{"n_layer": 9, "d_model": 320, "n_experts": 32, "experts_per_token": 2, "d_expert": 192, "d_shared_expert": 0, "activation": "swiglu", "moe_layers": [0, 1, 2, 3, 4, 5, 6, 7, 8], "router_score": "softmax", "normalize_top_k": true, "routed_scale": 1.41, "balance_loss": 0.0106, "balance_bias": false, "router_cosine_scale": 20.0, "init_std_router": 0.0388, "lr_router": 0.000839, "n_head": 10, "n_kv_head": 5, "head_dim": 32, "vocab_size": 4096, "norm": "rmsnorm", "norm_place": "pre", "norm_eps": 1e-06, "positions": "rope", "rope_base": 10000.0, "rope_fraction": 1.0, "qk_norm": false, "attn_scale": 0.177, "tie_embeddings": false, "parallel_block": false, "init": "uniform", "init_std_qkv": 0.023, "init_std_o": 0.0, "init_std_up": 0.023, "init_std_down": 0.0, "optimizer": "muon_variant", "lr": 0.00881, "lr_mult_o": 4.0, "lr_mult_down": 0.7, "beta1": 0.93, "lr_head": 0.0121, "grad_clip": 2.0, "warmup_steps": 200, "schedule": "wsd", "decay_fraction": 0.658, "decay_shape": "linear", "final_lr_fraction": 0.1, "batch_tokens": 262144, "seq_len": 1024, "doc_mask": true, "train_tokens": 1052000000, "steps": 4014, "dataset": "wikipedia_en"}
Below are experts of layer 2 (counted from 0) of a mixture-of-experts language model. Rows are named router (the router's row for the expert) and show model dimensions 256-319. Each number is 200 + 40 x the weight over its row's rms, rounded and kept within 0 to 999.
After each expert's rows: "mostly gets" lists some tokens that are sent to it at least half of the time. This comes from a sample of Wikipedia text that the model never trained on.

# expert 16
router,163,214,187,217,140,242,238,169,197,196,206,228,137,200,210,165,215,161,234,206,174,163,190,173,187,220,197,217,227,244,194,169,212,214,222,226,220,160,170,187,229,146,161,158,178,158,237,156,126,175,194,150,248,193,177,224,229,208,140,180,194,213,130,101
mostly gets: "had ", "has ", "10 ", "have ", "two ", "11 "

# expert 1
router,280,168,270,226,243,142,228,186,244,154,191,222,157,212,165,250,157,207,196,171,203,161,190,152,195,242,185,220,239,225,252,145,134,254,241,236,234,185,154,215,187,222,157,153,226,163,139,290,187,284,217,226,211,216,141,246,136,228,182,277,222,231,196,206
mostly gets: "Th", "b", "B", "Ab", "Ch", "D"

# expert 22
router,188,199,188,190,144,139,166,205,284,172,231,143,212,178,211,182,141,137,226,245,233,204,202,273,213,238,177,215,223,160,178,152,157,125,225,252,142,240,261,164,145,238,167,214,254,190,241,203,276,165,147,278,173,182,247,211,217,259,268,194,147,207,192,236
mostly gets: "°", "et", "ay", "ely", "London", "compos"

# expert 0
router,220,238,191,187,191,195,111,203,211,239,127,205,185,163,181,213,307,259,166,195,154,170,235,156,203,241,277,193,165,261,211,202,200,167,189,147,195,213,136,227,237,237,206,213,141,255,208,234,187,211,250,229,139,174,159,256,147,245,187,159,172,219,276,165
mostly gets: "ic", "==", "===", "== ", "). ", "=== "

# expert 14
router,163,154,309,144,255,161,235,150,177,239,253,221,218,238,174,174,153,164,229,141,150,214,133,191,243,155,216,248,240,159,143,184,149,189,237,246,167,220,220,186,204,196,203,147,202,145,226,126,247,178,199,173,178,210,219,212,211,265,287,178,174,180,145,168
mostly gets: "), ", "\", ", "' ", "i ", "', ", "o "

# expert 31
router,239,197,157,158,216,176,235,213,176,251,278,160,257,207,143,210,211,170,179,157,204,207,227,162,187,161,225,247,232,136,198,170,152,139,207,155,228,130,168,242,212,250,242,216,219,180,224,221,205,224,266,185,192,165,238,278,173,221,246,146,195,215,206,180
mostly gets: ").", ".", "\".", "|---|---|---|", ".\"", "ep"

# expert 4
router,233,201,130,220,174,203,306,194,156,201,244,169,206,184,178,138,227,224,140,151,199,196,230,149,253,196,209,178,263,178,246,169,285,243,174,141,124,207,198,237,217,195,229,216,199,250,167,121,99,230,168,142,143,214,168,165,177,200,129,245,241,189,149,134
mostly gets: "also ", "was ", "been ", "=", "during ", "On "

# expert 12
router,199,245,195,271,288,235,164,216,247,229,270,135,163,205,179,263,155,256,178,200,230,255,174,244,151,176,212,155,256,245,202,207,232,209,242,196,144,182,222,147,191,252,155,184,173,162,183,155,163,246,204,249,160,173,161,205,251,221,236,275,255,238,256,228
mostly gets: "Ar", "made ", "ber", "ted ", "ed ", "fied "

# expert 29
router,204,157,188,198,168,204,165,158,224,221,143,149,190,205,141,246,163,239,134,253,196,297,193,145,227,247,178,204,159,213,186,209,207,152,221,227,135,215,254,213,131,179,182,228,146,196,244,151,228,245,210,243,241,254,228,111,221,245,231,150,151,145,201,237
mostly gets: "con", "pro", "comm", "Bar", "Comm", "Pro"

# expert 21
router,282,283,178,215,260,205,279,247,219,273,161,209,202,198,222,229,149,232,285,143,169,180,217,160,214,179,131,216,153,110,211,188,253,216,218,174,200,184,212,218,209,177,252,187,216,253,193,253,207,200,180,205,175,161,170,137,138,156,137,145,183,200,188,257
mostly gets: "enn", "Sch", "Gu", "offic", "Be", "manag"

# expert 20
router,249,224,176,207,168,227,194,190,251,220,136,123,274,110,226,226,205,249,179,183,244,168,213,180,254,167,256,192,193,227,178,197,210,273,235,167,172,184,178,167,254,129,204,241,195,183,138,250,181,172,126,168,178,187,209,173,186,169,271,152,149,266,253,191
mostly gets: "mov", "inv", "found ", "exp", "effec", "left "

# expert 26
router,236,169,194,211,187,180,156,184,161,182,191,154,292,217,175,224,328,249,272,184,182,111,206,232,184,190,223,138,164,218,204,199,260,255,253,206,161,243,222,217,221,196,192,214,156,206,160,192,221,206,153,208,143,223,264,202,273,166,201,169,162,215,207,280
mostly gets: "ens", "t", "ts", "cont", "Des", "Vol"

# expert 23
router,166,156,240,236,181,225,186,234,162,185,242,216,179,156,198,209,227,209,155,208,223,145,248,169,236,273,144,219,158,173,215,198,162,163,254,180,183,180,167,169,203,187,226,251,129,204,207,255,201,167,196,147,187,203,180,251,238,200,176,239,173,236,143,221
mostly gets: "State ", "University ", "National ", "ence ", "new ", "ents "

# expert 25
router,162,189,198,200,171,176,238,206,239,223,125,196,193,210,161,162,282,228,220,137,228,139,272,182,219,219,209,197,243,209,228,187,207,181,238,169,261,188,215,179,188,122,216,176,196,188,208,220,223,128,174,213,110,134,207,192,154,153,154,188,168,185,190,149
mostly gets: "000 ", "John ", "League ", "dis", "% ", "School "

# expert 8
router,124,273,205,168,127,227,202,204,240,185,262,187,242,154,240,118,166,160,195,188,153,179,192,166,186,184,151,235,247,285,70,255,156,224,172,221,233,182,231,213,213,244,171,221,180,214,217,222,184,224,176,175,272,219,252,172,228,199,202,188,231,200,232,206
mostly gets: "Bel", "emi", "multi", "Sw", "Bul", "US"

# expert 28
router,241,216,97,200,179,206,269,176,180,242,226,242,239,236,237,180,244,179,202,273,260,204,261,137,200,248,205,216,215,277,175,209,237,175,172,262,172,193,262,168,127,230,198,201,189,203,167,227,153,177,160,164,253,252,137,233,160,251,219,230,144,195,272,197
mostly gets: "12", "10", "16", "14", "22", "11"

# expert 7
router,253,208,160,160,137,230,261,252,310,250,199,224,237,202,205,135,203,173,252,197,212,147,263,191,232,238,266,188,215,155,195,84,225,274,246,227,246,230,221,185,201,242,163,204,221,199,217,175,123,197,247,153,196,163,214,169,256,97,245,258,248,207,159,170
mostly gets: "(", "M", "= ", "including ", "[", "I"

# expert 30
router,140,197,201,213,162,270,99,212,143,212,153,155,126,258,191,174,266,223,199,269,152,254,194,166,232,221,240,179,139,266,138,232,251,199,199,223,230,241,190,211,216,269,269,130,204,196,176,210,272,234,154,259,193,193,226,203,214,232,238,209,243,223,152,198
mostly gets: "R", "P", "Carol", "Gar", "onze ", "Location"

# expert 5
router,217,162,194,211,227,198,182,173,138,157,200,196,163,142,49,149,144,178,150,183,199,244,205,187,141,185,269,200,179,133,270,197,221,205,174,201,259,205,261,152,201,262,159,185,167,263,230,177,162,131,199,236,227,182,196,253,194,207,222,170,196,214,224,181
mostly gets: "\" ", "sion ", "der ", "ital ", "asketball ", "craft "

# expert 9
router,254,203,160,212,233,218,179,249,182,204,199,264,104,178,148,230,124,196,133,199,240,161,163,258,250,272,160,203,170,173,173,219,197,199,144,261,252,199,213,205,167,258,249,171,189,160,261,193,241,274,180,225,226,235,241,195,236,273,217,166,261,190,171,189
mostly gets: "En", ": ", "li", "E", "Pet", "Gre"

# expert 27
router,200,187,169,202,149,252,123,170,243,183,206,259,261,251,169,199,187,133,171,188,128,199,209,210,225,164,197,200,210,253,197,187,190,212,150,224,220,201,147,191,205,178,259,181,203,202,253,202,222,161,171,279,286,182,194,194,149,205,142,194,215,239,222,124
mostly gets: "& ", "sych", "and ", "oung ", "ourn", "Scientific "

# expert 13
router,212,157,204,240,208,212,227,202,217,167,212,191,194,250,246,140,239,205,204,172,185,315,158,242,210,135,182,155,186,286,189,203,263,237,154,190,220,184,186,236,158,219,219,158,243,146,147,141,229,192,211,140,197,191,221,147,167,169,188,225,217,247,167,209
mostly gets: "ly ", "'", "New ", "would ", "Mc", "will "

# expert 18
router,243,182,147,255,216,240,147,204,150,215,169,217,210,161,193,200,169,234,235,174,152,172,225,236,172,233,158,245,146,190,196,154,231,169,165,182,89,219,181,289,187,173,167,268,264,212,192,170,102,148,182,157,223,193,168,187,200,166,134,171,146,260,167,147
mostly gets: "); ", "during ", "for ", "No", "trans", "since "

# expert 11
router,184,189,230,172,261,166,170,170,199,151,197,238,100,202,212,202,138,130,235,197,231,135,222,173,235,181,192,239,272,144,178,224,220,187,201,235,233,217,124,226,176,158,199,203,203,199,196,222,168,264,196,243,202,164,171,229,251,195,140,177,240,170,214,224
mostly gets: "is ", "• ", "–", "did ", "has ", "does "

# expert 10
router,235,189,255,245,124,185,248,277,239,218,230,255,207,232,162,210,229,217,179,291,206,216,202,130,169,197,176,265,224,197,205,246,244,198,209,196,157,204,247,147,241,182,180,156,231,142,150,228,188,258,247,148,204,217,209,155,242,135,204,220,275,166,205,184
mostly gets: "New ", "Har", "American ", "British ", "South ", "Mus"

# expert 2
router,215,238,259,205,140,236,235,237,164,188,199,162,127,263,232,148,264,182,179,168,244,202,221,197,209,199,212,237,168,170,242,187,187,204,202,156,137,193,228,182,170,131,179,200,295,226,146,266,248,190,207,254,194,239,200,243,248,180,224,135,155,183,181,198
mostly gets: "of ", "from ", "Bl", "between ", "ak", "such "

# expert 19
router,162,148,183,223,166,211,207,217,156,142,223,161,177,131,249,217,141,169,181,179,175,173,202,204,169,142,167,169,163,189,201,233,117,224,231,211,254,186,211,182,214,131,194,237,190,173,200,161,182,223,265,157,143,216,152,155,185,167,156,153,226,143,210,157
mostly gets: "te", "nam", "studi", "mod", "′", "to"

# expert 17
router,201,179,186,195,247,236,216,209,222,226,264,212,240,237,219,264,172,216,193,228,144,202,153,224,174,208,187,152,170,179,119,163,170,177,197,230,262,162,214,204,248,293,292,192,168,129,193,172,208,170,174,152,266,184,231,170,167,206,140,234,244,229,147,331
mostly gets: "200", "201", "199", "202", "198", "the "

# expert 24
router,207,207,218,253,221,177,198,221,223,168,216,239,161,199,211,184,213,206,175,233,129,159,236,161,176,176,259,171,200,171,257,227,219,246,216,169,201,150,134,216,180,169,146,201,157,230,232,195,202,263,234,124,202,159,222,206,253,241,240,185,178,237,219,165
mostly gets: "|", "Re", ")", ";", "initi", "Date "

# expert 15
router,200,182,228,256,160,201,118,210,160,231,191,233,256,208,241,236,243,283,137,103,133,198,217,182,170,217,199,136,243,154,231,205,195,175,154,123,184,188,207,276,239,204,262,181,194,234,232,161,140,244,203,223,190,230,233,206,179,144,255,260,211,179,222,205
mostly gets: "but ", "and ", "\n  ", "team ", "single ", "\n"

# expert 6
router,167,252,240,146,210,165,261,245,181,172,185,197,169,183,215,292,318,277,211,152,199,203,195,183,248,174,224,128,190,162,192,250,202,229,215,223,166,186,213,255,225,183,221,205,224,168,212,200,194,276,213,200,168,236,289,196,123,208,216,235,137,159,232,266
mostly gets: "He ", "his ", "their ", "which ", "first ", "who "

# expert 3
router,183,125,202,248,226,172,230,260,155,228,122,166,217,273,102,162,256,265,187,215,204,195,144,175,193,212,167,225,128,174,232,212,153,146,171,209,280,227,248,257,242,217,139,191,272,215,263,238,281,253,208,202,249,152,193,246,202,213,275,175,177,148,229,255
mostly gets: "gener", "Cent", "ous ", "The ", "long", "short "